From a checkpoint of a small mixture-of-experts model trained on Wikipedia.
Training: a variant of SOAP for the experts, 4970 steps.
Below are experts of layer 11 (counted from 0) of a mixture-of-experts language model. Rows are named router (the router's row for the expert), gate (a neuron's input weights, with its number), up (a neuron's input weights, with its number) and show model dimensions 128-191. Each number is 500 + 50 x the weight over its row's rms, rounded and kept within 0 to 999. Numbers have three digits each.
After each expert's rows: "gets" lists some tokens that make up at least twice as much of what it gets as of all text. This comes from a sample of Wikipedia text that the model never trained on. Tokens count by the router's weight.

# expert 5
router:564471539534441463486451503471485463539447574497546525497566503487419445585486506463469485532518509497478533520500516471431442505486477475581506420500500525508503409532505594571518508424472544
gate0:517499404530426485497521504472462448441520515539510504484534511469497571471509524440532491415485509521509468474546487522448434451536490406483523519461518496544523545605457394529500500599550514
up0:471554582495503549456500565484502564531521559615504458483453530572509534452602495494476471506557522612529547436473478475521545418465457570562493465490560492503554500518527527466523514492423543
gate1:514440499667483479452620477557476478526469496500536554586431515504431553433517464495415453508508592443606492520527492588407548523560463450507530454492474542479494524498552499484519420481543517
up1:482511442439441550576488504516437415500517526474509492548481454466474487384631492427512451487521452539516476472528512490530400536487533535590458439523411566552495478540419494381572537536484524
gate2:543469557552556451549524546515555466555474491583540550475509516466553484511544519489509426521553470525527518485464460541498496459470516553493438482505459537489491468480532559529478440523581521
up2:488429574480485411529495483548492458558460465594473596487492509528564449491519472482469463526483467437524513440441425462502494471491505523478423414509509544471540504485476546599441419509534506
gate3:462418484446544491571507521455560482489546548473537512522580468486517499508572500444506529458481554512487409451534480540540537540583514547434516444494438527493495509527576579554525471475497394
up3:435541544475571553459487485613503609585444549598524433547571487485441495522514398499438517461560562500502489453465400532452497490548432491506483438559551520482438457504551425497437509461500572
gate4:544480553463466610469482510493450533451546483504456482547531605517449522405469455485494418570524531482545417488537479533562475510578501570474516544397526523536481481436503471582524500498422560
up4:448476466610467405581471555580550495494469557530518552479458367508530449524563448463523547447482442495470485517463481486434477514464534487546418472557518456454592504548404540471472484516568478
gate5:525563541497505569404441425471444406528498468469544511424526538465363431573564383547515453465531474492516492456593508490526585503531433436442488491489511564495568576486450507519488481584505542
up5:418411439521538457542587522503523580464523549525420478548578444501574533463436592456456526537532623483446478539481463492524411538544572559578537522552477448518406460583620500476496492428503538
gate6:446482507561501473495490530565539506447497551527487534464352461543487498545664497538557416470500429486389534461481515492566499592537475470485522504461499502489489416503448580503549473476461475
up6:518489556574439539523584573492530539516449510475536545496564458474416448433470431478545584426487562500524488452527469504456546433443577502488596542539487526460551518573532568492478505578423556
gate7:560521519531477500535385474462551534492464561473477572482508507523514528451432466501475464487508526577544490515448474522556614478478533454522388570596432460515437491549468616531466497605469522
up7:420413518494476519506533575393479455515434479554485461604499481576521474491481549539467523512465575523477457553461487495438432493596526513503525535374552520487588524465569494508449462485542486
gate8:502546496546499448437472500415475574561464504507441487528504520608520547483509552475425482504547517558477528466516466507481506452478518506552556447542485569472532449453515540509468465572559499
up8:460490536466530543490460556513536506386501541525518510504462565465505507527441493468568599461554437458567494455458510482465539539511470520448445569440533455407481505556496481504494482469387467
gets: ".", " =\n\n", ".\n\n", "\n\n", ").", " /"

# expert 3
router:387506480587443505416461520461510507542514555443546521544444492565521434555496456496542530454527512413528440557447467400486466575503462417516551492468468417573476491512483495466514430517526455
gate0:489453433528456430504540571544616534433448457433528532567456503428545527426533445542472493424480557533483454510429523526510552480585514516490512492605484431527405496532521543409547509410482599
up0:438595512540521510558477544441502525453493466490520568540560635423469597470511558499585549485572520464515517550529534474460509530579518407536538510547595444398591521540479478543519580444484560
gate1:505501450484508590553440527493551503548572542552409459606483486467437519512502520496548503482594440602456487507533417513449493398560511478461475546411525448422455512483474512454572520472497514
up1:536484487545498482531443561557528569499525448506398460452457545494507553436579483497485450507551477540515509451541542417561488524542477428514559603545464512494453464465441541560434511454532512
gate2:472516466470438518521525454437547492498588457550491549512602385463592440481458490562471537458517484437499481524427569430623554566414570443426580583497568573452571501443573527586459524506428507
up2:561624495529519535471479446583519550457523481525470563594562444458474537500418496543478548519494459502527449478504569502490539580515538367420583581496548584455572475495476545515512470540495510
gate3:513437491606397547466513513433443455501416554437434502543502503502469550619516441433504479525547555557476537488458499545512534540469469579480410512516460540502404603402541576623444610499463516
up3:541450452533436506527518520482477499463376530457513477434483373490442484585544409496557437437531541455457533403486494482468625583500527458500369499527477428503450477560477518535483586455437455
gate4:581452485473482538512544533492487485541472610489586474522433541537464446462516482490517453525512512446546459544536499544534557516509487488552494501474503549450479477492460531461512509471551478
up4:533436475485540516499521545411501471539438514525553424464442547533406464472518487494527452562493492439412496597545494484532576522509490449506474422523476512536475508575450526540560464498565416
gate5:517506581550523452429374422430524484479405454465439527535492454598437554479428451499452476529441587481468486575363548510537540513447510508545543567567448421499448502501519505524504584497573487
up5:471533561555551558544577509524474526543478562533458526551336572570650508445513508544530574502549542512527478465525445502497493599557507432465487546473547502514549523506454484558526416496451472
gate6:487488512542470496491446517533419541469489526468564524556559530529500416558554660369468597421479482511493514531425536512465503455483569536506450560452503502540484466548457513492540559479503511
up6:485481486492460449486532565414510524446498561501526489490488495549515525408486457547429586479499477471576470499504464439521501545500500495504460552459459524520459593480466528315504556519506460
gate7:547519568587425547604518538565528488552495495487439442607447503497499491500540554466495448512548529378523537470492473477572509384402595636493597553588448370555571483495411611523477519494477578
up7:448476546579538594527455476551544484583441542565516555508448585474534382459561513600491508573559465475538570459468476532526471517448579494478443535536473392398538504373482570460415443518525565
gate8:463558532557574556519436520464457445515478527465491457496523566572493588452509511435548495493531520475571490501487498440555453517565572564495451506514541451545441453501435459550529493460537480
up8:576586473549539559512462512494547432519440444492404526488534486466505373509481490488500563482527459579468515504486520484484480518556517497500473552489383427541512482547434498469583555541450505
gets: " ", " |", "–", " (", "%", " two"

# expert 9
router:437522511522493439418518588453496528569466511494481467546525532588463447539468466468625542470479517470558458585464475436524515544419416464462478417517449494543461467497405486502534395577505502
gate0:481530510539496490541488499508474401452449395559520469426563559485512503454432586492483537373532490542576433491410484488405461433514597466484426439520575477510466476517537563539533509465501501
up0:512510536563491552489463521522522500459472414507451524444569514553517544472451529480433454385525492520463525526497464480519513510380467480425450480402535496489516499592518575544504568509543478
gate1:604576462495510500507466453462541433429497507451462581475502451573549564556482539453532434515534503554399536564491514482573480495407512488464438468550480476405443447521482481477549536514434583
up1:590544456471453503379508453536513450512454543545442545490457552527549506446523572531536574518443507443430532499426475417519436486442492424428462478538386538496482510478391532486501604553419533
gate2:610515490414600480533457475463531415526580528484432507467484458542423510472469557509497473550550468434441431501504497531512476492566447567438405502535536431374522466548532439487594532525474472
up2:539566435493538504456465471466531498530576501537392560439436470561490496578462468470467457580507393401406523514514436572401424570467415540434434462490532440359517497492518484507581433524510493
gate3:565557434588465457556528536524512506510473510431557467619509417481457452454471545416448522561538474548544542513481507472547541435531482486498583500472465585554455529444507498535506452586542434
up3:412488608490521519540536492489482576488492467550449499487514545430514537548491464514516463480457447453558499495541425529504531501503492506527475505504545400433436469547452429501519645427519534
gate4:502499499528540506471544587540472483476565494523519473530496480500504498516534401582509458511463516452502434473537477455462545356492491504533492486576445493514565426612428614527500531498470557
up4:523514447491524428662388428468583521355432545432484650531534459474522470522503483453486557518494520419567504504481542526526488573569516499549497512500471574460514531540565420482459449501489368
gate5:506571466468510421514430454529455475462452506565449509500520473487568469495490518570546508490515460434592558481449438515418480370519489488595538540616499543458578527486603505540431455548506514
up5:468619475441533510477500515616422450436396474531462482523546505624456509473461426477473469515471433450530572471444457448522462426569464473616484501559513523566456458540569505501466501422516461
gate6:544413512467517472536488595475489554473542493501484467422446464482499497386507474541471467413434509498464548471486425471447489411525547472517471591541512514532445519489539549492485545487568583
up6:545491505453543497498429543431495474484527461473496532482502440543528512445475458440488534496408518556507512466467494453461472460540381507588472525569478580482482499460477505476510451506454482
gate7:448529480607515469526519500492596537481558465526408420495481373536493508483502504423442461439441470455474507567523450508438494539540490567519572406590480470512402425519504451562549463498510468
up7:513480508545506463501499527571481565459517430533444528470523426497470487509568464505468446422450468527497544461435433484446420531515486467488494515554502404454451519471521418503551444470567523
gate8:485485520390483561489517461484427589416438456546501423472488409536459486506547524482463553592488445515510495526469546511410593614488500438553566449553507486452406458448533585451508603586429543
up8:557495499594536460508453528523534432541530542499523572508522549475492519520521452528526437416543598471525461440515435460577421397482506550434511548436482472547600517551435440528481368445519441
gets: ".\n\n", " \"", " |\n", "201", "\n\n", "==\n"

# expert 8
router:505581538552585436438477562474503485492400621443504553570494502471518485587478485435532554541515535425501586571539582509491411478474440475536566369512524489503426488525456484541497485444638549
gate0:651478621482553494414431509523423616560433515487487531459532467546466505455536483525604572464465557407536474509454527523511530427513443472515528558561472475435422469514536660508588504414467453
up0:562496635509574503439433461538474610514458590526466533441592451553472509494513503491601543458426565387582472544489548474460568427520456503475505533592463495423449483510520639484575434436499490
gate1:691488555558524397522488520447406492536526591489547444483485479447472534449473580481509567517478626497457498551486496519519515460624544459528483505445493526532508556531422505473550544528514480
up1:497463419530551542475498464475553545477637470583510479450584396526445450467464497489552487484499463515503456456473449555481508520543529453529453582556452570483454512373528571440503502470564492
gate2:455548438520571486510504537458495574428467493559429546562476435469472481565489482459448501546493428495353644522529575519488559506418522466473513501466468451466513570467461439532482500538488488
up2:490577507454603465513520508540507538473495529525479545453483516488549531547459505445475488552518429553475573515547460396514505585425475502504464549564399444449441481420469419445494535578495360
gate3:620521435524468519487593525491466451620520552479518452416421546484431560498483421439474538582524511471527452534527558518529505467475548489551429467449438536526391465427430541454475605519544494
up3:388491486475500384474549449519434589464574466382459477449454470580505458504418449543571522510492458461482494422417524552384430455470510538472489493508493470478512532471469500541458488483531633
gate4:501430492468434495485496564556498493460593548443462517471491552497435582517447474502509405487561435509452433494474520540557493574534484458561470516545567518515517556465483492491481479499441482
up4:520554518464463385429501479507518515529478524476501548573537421551470482597533468478481497473462503506566514538501454470467493519459413565576429524554465532561416519494439449461474432571503498
gate5:488495448482475439488504462526498433512588526503472518386427524460434406423442504540523530441452437482456579575524518542419392517404460478481466456583466552461320519481482598405532497508496551
up5:342573563524600495501444579565602494541501477410413510587547573470541580518559544512534524568590461423535460494461485534560532398555500500532526482522547550607602379508507437451451477558543521
gate6:499530539499526502457548448449457518436508549460436473573506527502485539414495495539518491504484477480507533449421474475565541553508568468457480519451569492533494439484598496467501495468526551
up6:477484471530431496560482587547495447565440439479496540459446514477492489544440504552476536478488494564487497505544562493424454414470465503554511546482516469423517601494461475447442539501548461
gate7:542578520536499466534489480424503470508508485495578501506498569558490520428482452490507457486515512611413495431395504524416538502499491499434566603568519454512545479453425487483532455491543523
up7:524469509514490527527530530442483500579532514506534479500448572514512501481490547500582557587430595532537494415454504565415617445485426534521559499480582493460479530463547599483485476501512541
gate8:505537469549488547470551466437405524476549427553603560496466437522476500455517511508414476516621512425546456503469554499516384504441553562468504536509502527500489495478561535424514519410505472
up8:545552468523533509472452474491444529460493422507580536478427509499513532477527467472413517512626497515582506501423566492554410605462597554447549551489527548510552511532592500483484519495503473
gets: " a", " the", " an", " in", " The", " A"

# expert 2
router:426574540597494506414356601481409525527448535544461505551514501456483471448476528441501574548567463497503532513508423536520538502453415500444526423482452518446495471476479458501539465530568502
gate0:494552527422526521473424498551532417492514436507455573482464500525544465504477522521500575493490534457460469552471501519499457539527434501537533465565501507453431375508494505366529521529386516
up0:449467498498567545452529539582508584501435478477448473566542465472510457543485484398522439571450484540483496475548528541581500492477495479503501547457454555494513467508454549465582487541544527
gate1:470477463532514451495469496455478514506477523534584466518527545555521451540495577519519416497451439532598465444494571533474554513499501492472502453488591455399472477389435447528433448574503553
up1:547496475466426512493576537462515527493481535450467493513428464498509646403530447482404559508496535490464517562474450501535477446540458540489531554473428588548464520552596582512601517444418463
gate2:511461591582513524509553511535460575469507397537472599465431482461432516503500510531496507512516432557485478546500478499510521498549438522448437445475469426454518552460489565459564463497546461
up2:562472509594437507490524612460475477461510585502458530501517468497438550532529489496509501511503437421492523444510506529463500517464497535487492495467575492559478572466442425487486464528492594
gate3:397502551395543499489492488432512545436513564474501432506549449525534442502521543507482484469473492495533459542392531459462537531541503439500519468561568493498445396536566563524564503522527426
up3:482497440472578494500539449475437482504454594468520446469532467622496457548438567459507553525537489504405469459499551516510576514425425530498569474582568499571479360484453526540418553485474485
gate4:502460483485539471478494450558409503425509473545469530538556496497486451597566458342485442511575507481449411466512519530486601549468405510480476511568555539538645468518491469519526410455375510
up4:468566577507651476440497430605532476451526482488424590458521503586550606410545510464538460464471495429586509490446466452414450504543540530569601541479497456509532487376546591505435460434505469
gate5:517453455493516487482524527562503610594484481549543521547503459420388423492468579418532530452512535517526462554449492486447548554533425499521548497515521502505492400486510435537530489546526557
up5:538484517498482572635420520403511439521565541499425477490549502507556520527612431483489393454519471501439507460576507504479495526490469520480442428450450505485464523538443520497536515385510492
gate6:381426489474503459437550427509462434417464474545428516547387461520536611421507480527497467498499511535404437507441424519443414553452488527529564474402518473547519417442453544452523560570596465
up6:394404573471384533514495567568447338510451496551445525530524414476433582453512502503577506405549569573407493488476492459487366519509547503454452496389396402477529447496480488494586554534555474
gate7:462454390654447503503514534430468495495439580458507500388497525508507572607673543506556449531468503439470549430503458584414557446502427483448562559482477565492554559509420444444482513431477542
up7:443500569504494413429489470525470551561460426485503503581475566559426478510457492477415538489474391493526487471512503564476427476530488561528430482513488465483450519443423549391488494459515512
gate8:520413557511463524542500546432379512479458524497539496477595423451496499594550475602533621574531518489519689518516439517549429549509551509460503512412470514459488527505491461516507484490465491
up8:493515432497589479523468520448447505476453501497502422539482519580462444405558514426394385537497425529490335474501576537457539541392577518552554455534525481562463478529532567550501559551503515
gets: "-", "2", "3", "4", "6", "1"

# expert 11
router:454561538516463501511461521468497381543486520572499547507481533447411500521597449455495534494547515528517505521446516504566490528522439446521490472422495472542504513523558508472530477439577605
gate0:438544447416443496515431478455453534463491461562462537429653640476491468452465493490537537509499476473515477535463474506528461475484529496547519400527475512498500483512463526472458507552573505
up0:497518403548555530554501536613445557530486429497448469437502585477426477473537490418491542508480496444444443507445465436494470526416553436414510472469517502559460488412487524502451555480507517
gate1:468471480483586467423497510514426514485563468495552481472555583459487488527484459562495513589384502399513467514512512586495444478581569451452510488612596456473528501472538363479456553415502508
up1:440580632480427553494502466483568471537512446567504432534454645485520521423467501620474508467523578456420598491538527573449537538473479526465499550435524578490468583534614521445487524541507422
gate2:490417465436484481491544489571491403598483616485510565489531556375528605544470581580473458406560418459448435516547528546540468586529419508454540520459605460514436456473451498487562513448611541
up2:465422512523510466485548489552526455591506565516503540507475564472573588499452603515453551406518410395511465468472472473491507532496462494460552390476434572510467429488501449455587514498626510
gate3:441469605447498538492443567478517516490504480530621576540496557467496504511547419458395487527510444406526470561491470482523632513507560499555527558459546576507436537503560549490542465649399495
up3:394504541451465466503461500483529443436536550595583606525532503532595546478555458496421518542540464399500572558552483481500563601555516525587610559470538538537455494465518574481539529644379500
gate4:448526587516633564466477576504459503594560591472530428543692519522426442544424619534517432500553467388522528454453434591499541551473502495500473494508436518566478586480516480522402578476517511
up4:452476493583473551479500560471584444403456497448508531414477501577472448518460478511533470479636476494510454558560555473495468455506618449471419540559618354486430414525433513402473488485508603
gate5:505531576511477468466555509416473525457498524435423534570491460458516523470605411566464494538517490530544530444404549514421494513471570495451499532539486560391494459449508484527423521530567576
up5:469549462484498461540447539552541510497497471471589511473528463467476448508417544587585531403446535542450489537553465504543508512580488543509546472443513457508444567514514518519406433519453474
gate6:578567550454545527462500513526586613455601479514467486562528503547399373392481550506381578481428412468577521459398460565502435498450517430508543469492684462456446528429458620439545564485562469
up6:449486523538425459463560490532454475533466526462534493567488558431409495564507569510493447494587595576544460507468610534501453481570497617469548550493461465431520506540573442413481491455444532
gate7:533635611407545513539502423534474521494477409457480547537502558525529510437470475423456548513529441554518504490507533448515469526554466446467530530494523474436549475392472455506560493501510439
up7:424416432528489609501416507536440476578609512509502495516559485523546496547535492523462577480470528500532434453536452566455545521537525468478546480468608504553482508431525501461435544489471498
gate8:499506481553472418541456468488436470580520546528454615500498599505456507529503479484511549534509505474545504483465371525575502476461600507527483578491493543533639532466503504502500561511375433
up8:556492514421483549509563522513548550457561532565502423435426518493511531575537533580516430545503536462475591497552606460415525511507480507472510474463529449430438494570561506511464531487503569
gets: " to", " of", " for", " as", " in", " by"

# expert 4
router:429551556550528485529406583372484452491413541407502479505466469523429479580538450480470550450516564503517420555525512461500510538482484438454548418477521474469425472546540505545558496509462557
gate0:477455502417512407495535534379484573486474627588487485525529518445400506431416508491495498557551555493424366567493509516492462427559511448534540583561504525450468473447514517562514461464470553
up0:490595569554544544462539415595414397576546503478420483548511564443589412494463545496533509512583366549507526453478589527508472455477399529526434516493504528557517450466584427444548535427595430
gate1:539471469531441470526490453586486488533418531480537503482441475537495474492471549492454465570550469448454439614534542484425521458471491558443532416550495553443455551429532485548504491444473506
up1:513474555559493538473534408504432555452429474446500469543610575490475503529541475460495593570570478457492467569564525531461554511426466537566560464564531513526470495465483430473500540509477530
gate2:504497486380503487525454445476512475443546575541510430545575600504537505466432481576529564512417455457530453489447521516463499553522480434509545529582479547488428524475445527376473428468506498
up2:497463522552478578562528486549519615536495492414513538520460510496487526508616533492451521524545466586468553579526497493526463372419621511541412522477569480564480480486574408570490549538529498
gate3:534471500510471475491505518519543521470430498536502396486512515522447468461458554486450507467526542490520535499488547601571513565386530479484503456507511462505403595503505532402412453421493562
up3:463480471521485396526624480460544515471483514508485474484435486450493548547498586432527570565502557495576493543463501477566479543392444414497551467553479438551432525515493541440480464438448543
gate4:589569554502371479415498540526497578532475496529529482371498486491520435497611452537433439534439436512435436383481574558493575500504645477514615636514564472590554547422473604457437516512490561
up4:358432499409475508432512492465442501457427557474463506507479565521497471624521453487477483523505473473547475503470507500484558533489454536563463608500434462446560527435483577543433385547549539
gate5:489487489478454614514409421487432441570521496512503569533551550526425509536511572589481434503511554518453455550547474497510547441519531479459486392535436477569455493450506533385508477570502520
up5:535491444510492562536533507453456545563514541443459493513553399537536468392571503514526519496493570458447518516530482480555533427487457546516447417451478466517510544477492460484495515557479492
gate6:414484559488525517549505525460526523499567564483575592609625482450491530596551517536516474459533357467584526484461500616472466482516496467405489496500555480545509447541472508557546498494417493
up6:437486415461512521515488485478485462493459534514467435403347537543533451527551525454584489472518621533504445492548479520506539519470516564604477478474442448452517545424496501469419544536489516
gate7:540447473613458455411446488481507582502503429510533504473503534602535516479494580552478592403544440550599526498479567455444461486452421533486564517461563595505510544474489572555482557483456522
up7:580484539447524487487519440493455511482578597477470493454450398500528501456433537495499397574464478517454567532529532497409504430482599500431506544518476524481441566487521571536513517469593495
gate8:535512431586478519431467421497558519461518534390565529560556554526421480460486538451489516565509471516546449467468458499597528402491514494462443499512527509536404518603475556558449574657458449
up8:549491425545468529470499453460582490450558538435599475576540586527433378492445537464523488481535521420609479481485554509584481456519474479505451486546478500546411555538527542511474523580471486
gets: " |", ":", " the", " of", "-", "|"

# expert 7
router:477584468477498473487458600461500513464479529473531490500520476529480474510473510486535443544577476459485551491537477413499533549394478447549541458471429400481448448561550489515516506507523568
gate0:503497593538482556508540484494372419491474448439426469507553626523549513459531511425492477528527541484518479549450585402488527565605506596507564525450516524582626458519503453508452476430449613
up0:513498412475470489513456510437543498429479521522515536539499469476461498483529468598511541422480404492429565448544418587495517467502501432495460490586489482450450528465557508513528568559556386
gate1:540446422523509547494522571420490490567392411516508445549545526536493470498468481476548475512457474421542572580411439414426530489518558590407567509507474603401516470515436502468431537588513514
up1:450554595462424417479523533426504440417509486537448560490410449534480529526428518481506498532480583520494445525532587602493494463545500467557457492485531512561462585505476528493460464446483519
gate2:551458523429519597402538481479623516511499581555542529462526387522476443529515483513593441456553446429558452407471488482477515514498517459500488441469457447523555453500494468505438562582561596
up2:453550466589449458557509449581402525492552517479416429569476537527491405493538467570472492456471585564568532546431519569486517374433449510438519541532505563502578464570535499448504523546541458
gate3:494552501550500528445483486520377439467493409516464499537499468535417413427464456515526468618436521500478496501553497493568604506407516468492519483438502502537501594506484539539543497425457514
up3:528551462477480455487449520577463469473499501455479489466488450496550414400493568552517559442530484435505500452482528495505458286445509584474409464511466491571579518552546585503484445415465509
gate4:480569467430550509491494609461389533532454408486437549555542513484432442453531448444428435520484481409562473508593459537536467529436503382497544566468590523524419512514546474456451574550525555
up4:521478535502483516511584400569536524489491572511544487467442389480541425544468516540533542493537452576484526436458539429501528407609554480494472391548429534466564538520480457481534446482509552
gate5:508433522424436448476601486513511526390537519496564457538490475498499493530540467444520518522598399538519501531536534465589579524410521435483484537400558511431493545438572427531433504461472496
up5:506527566476501457494505485478502490461460494401416530509540542494570451441494557495521468487452426467447426482540495541525583493523513425586525522468565504397394566427465383445427623587493586
gate6:368587498484605436510541489571526502543547507604541385476463444520555491539534432447349499524573441451574615561526452593477401597430511466559485496510449449531510528540595478494505525392469451
up6:605499430438457520534509528467437498481502522372466626494579583441517487455476537459581484475446519510513465517361509411529561430405478588501425563561489444498555443457430520453469503561509499
gate7:513544526573576532499459478496398492599452486499488520416473418439422501488543497435500469503477503466544522464504442394465507409421513526446520534620623439454480531435461523479585460572559508
up7:484507467502430478507521422464590504429587478406503421552579613603594490468370494445510520511510415466461569503498475501606534578429397540627438578449391522560535508566522477446441494395413468
gate8:545455521534494447540400470458439479546392443471484480513485514440483423478481467424469631548493443528501548504464461464513422488436544472495597436551543490544455496473461516499528456492422554
up8:455518500508417484561473463587531487544434510529643608458502473464530497508411546562498484485541428441480531537563541563495566501484520495552482469549417443526412520516498587446513496549578497
gets: " ", "1", "4", "5", "9", "6"

# expert 6
router:487517548499474432544449569526418506534540712502487465526544496497459470626551451537516462523517547481543486483501529406481456486507461414434464454488473516475497535590459524492516467489512549
gate0:508438473438553437413525545474511475429510502500594450453481546600555431550516493513564442550615484512475518529499560507549537501512516486493456534526584447475534400490412470493384466587528470
up0:502438498455448461493482469468511546565571504539599501444450594498577500568569453531453477493540432590450419526556568520541521510432589462431463401548451557517502488495460468497474519473566434
gate1:516489475534521515495414379435542565540477548482456518499412476485554429613538542488506484546411391479496496456536426537446580424512542431518545432546659490501457524529477518406435427598487487
up1:489526513598599474488533446420515486459432463436461535533513503504622486457463535542500475543456456438495640509512459498447552539402488476475493474499461526469498567571597491593477461489401541
gate2:529450573456453480480531541510537522452445461552542495533496411625503541505482473486469468492543537427491415451517603523437495437489520473417528439515525439540497546460539485553437424460573471
up2:488537403540557539501436464520547460513449510486398509514428539422473525573516570510552549441537491475459517425478509596583516582511538490563518437427481525559489514528494497487545531575464530
gate3:498470429416447565419467511510473480516492614434472561482563535490455446564495485498457460508519524498484436461472571463483505496494504503552494417480533436461495509446532521467479413413555533
up3:490498432397484499436499467445480417562514606445456495469533485580558476578502480529449575518425391513470440456573599456459548511541496458609585536504448476447577524525501517562445505520568542
gate4:478499526473567527467547454534419439513565428527567470501468461513477562563525547484476512421456523542536494485459519510551467416451503513548482520466569505408510545579513500580463559415526437
up4:515584530446471493534557475598478506455463470532537600474586495421476489557530490500526564486453526448491502554460415494514580478461564473518538374502495512498471507527465499490525494475540550
gate5:482531492595488523495339407412506605542412453405565365521505547565490574613482500528458624499522502565541499478429516459498492443495513474506552564496493577465443559475524518408458446484459579
up5:568563520440479546461479452518519542523495500479575580552535571581489444531484466457528476537507501556513547541486657438503406515432396558474523520538534520469430486471469527547572430504525435
gate6:533412408505543478558566469467443541513447570406453511458527488518482578586477551523541529459427465486428467579516534418476496455480494486547554544432446494497506560403580554508475529554576473
up6:467475520582544443564547465529477590578542488428502469448525539511492557543439577376503387503532535447495486501498488437392453528521426516518484482374446522518550525425439452554477431512540532
gate7:515460503409573417443466467471407506373501557449419398523621549525429418461544557587363433468603495600535449482482457579445512563547442406540425508397533417495514507414517525574483532542541498
up7:488428482439621466495368592511481517389477630525475414430551496494556472444519492618388460517560503532477451521523513580367513487472467443431495484509544511585503457421426462520474529465488526
gate8:468541566509476421484518531498477574494528500473407486486394515515507549585485456458508542482463590495512463528522528402499509482562487490502425503453508474479470477529504552469383533522474534
up8:476519573566502396473460470443495526464536486475447446471388494557506530599468461468551551466432566535528498517532485418513471503547493474504443479473486451477492499560492601544454517464464531
gets: " |", "1", "0", "2", " |\n", "-"

# expert 10
router:471598600491437462451420533395478472557400526464472484509495498480417476581521477503488508521590457400567502520534526434449539526455386451475467387464442501483504490531544520544531431506573502
gate0:481432547560424556437373550570473552482532506475434600470427544538537457566440466561528485368459509520533591477431531590432447459464478449430427509473537516526467458543523498529485565483445455
up0:540512457523509475535553488498463559443437543513518517466459497486531494529470565448558593582554563432533538506476452510547509522508502634462495531474506422535454536376516576473510530471449461
gate1:556569485498501537528458548472431467554454416474464529498541467527557545403461541439445464607611385591541523530423522542446501582467519445562464481560479475580538532503502522544460483458514438
up1:382503482502468444409513454564600508453552483539493436491476601455449447555552436607589543366424581504489533525471485449525500443516488505531540560510512463437475501448435493482616489559464543
gate2:511465419405408525516506509480499483514529470448488549456494538503466555546582470398509415504575559393569570480492550520400525484474556469567562514519470488458488581471437458463530543481415549
up2:542493468419498497512500491482551490535501454425506559403519541465455633574560458435554367463561570471572538433516523557428517438485513493549528498550552410412503490433513432451490430492444454
gate3:547506520447429494519479488458610474505463514440482512521477488547406515661493508588499452508542505399455533525549373451552547508492479504546530641528510495576500498565449478444484398606580476
up3:529524496456521489552554528462487476521480537493498512503498429475445477610438515564503460466549522420502572518518362487569532550508532496514497583541500503520487541575511500489430450562483550
gate4:576457556516523475490482555498483445558521541481558406491482382535526482523501459542499456564414521531514519486488581466478493487543503404553554548472520525536572538499453535541478471502466439
up4:472535490557483537498489507497509447478551469528487487547465519519458498435525477523484470478499514466560486537454517554527530549409527531438393541480468369549437515551540481460500497494509557
gate5:548481466537549573523467509537462505491562505438501500476388537544517511498422542464549404412540499487465463468536495443500504499479485557569499487502590478503560513452545493489565481446513460
up5:486517575542488388431523474444527440552503483539563517432567515443505506532483473591462526492512559395520516437477490523451559438533473526484553479624505546473446489527536534547558507450504552
gate6:535535515537566502426515515441496463472496510432491579537485523436466474484428572508410510484475514571389469490479428507513495513486474528526494459460511456594531386504499478432575561413551596
up6:376458604518461555614469481566465471534522522516460421529457550441494541566562541516509527526362559618452505408497476498541508476442609471508493485508529497339452554546505478428496481536468435
gate7:563508544561488486457533430532576511551592557440481570514566422481422481385542534575610455504463546538510527532539448558459499515370430548493481501483432576606478419492537653446460461450519596
up7:509571497425512537508493513512523363557503443571410471583510529384520531488532515505538506508447496419474566464449541440484442471497432497507475488504501518475556518557418512529523533625534460
gate8:509563472522617471422557446456545505448459472424498516539486483548517495442527565499526427546492542498503569440413452454414510529531459502456529470491513527507571511549487530485513535563491462
up8:514599456513564430551536536462423528430511462465534501526480521499415421481565458503537494414447466474516506511453458441489519614557598538519482530555524512491497488450431541529459478494420508
gets: " was", ",", " his", " is", " he", " and"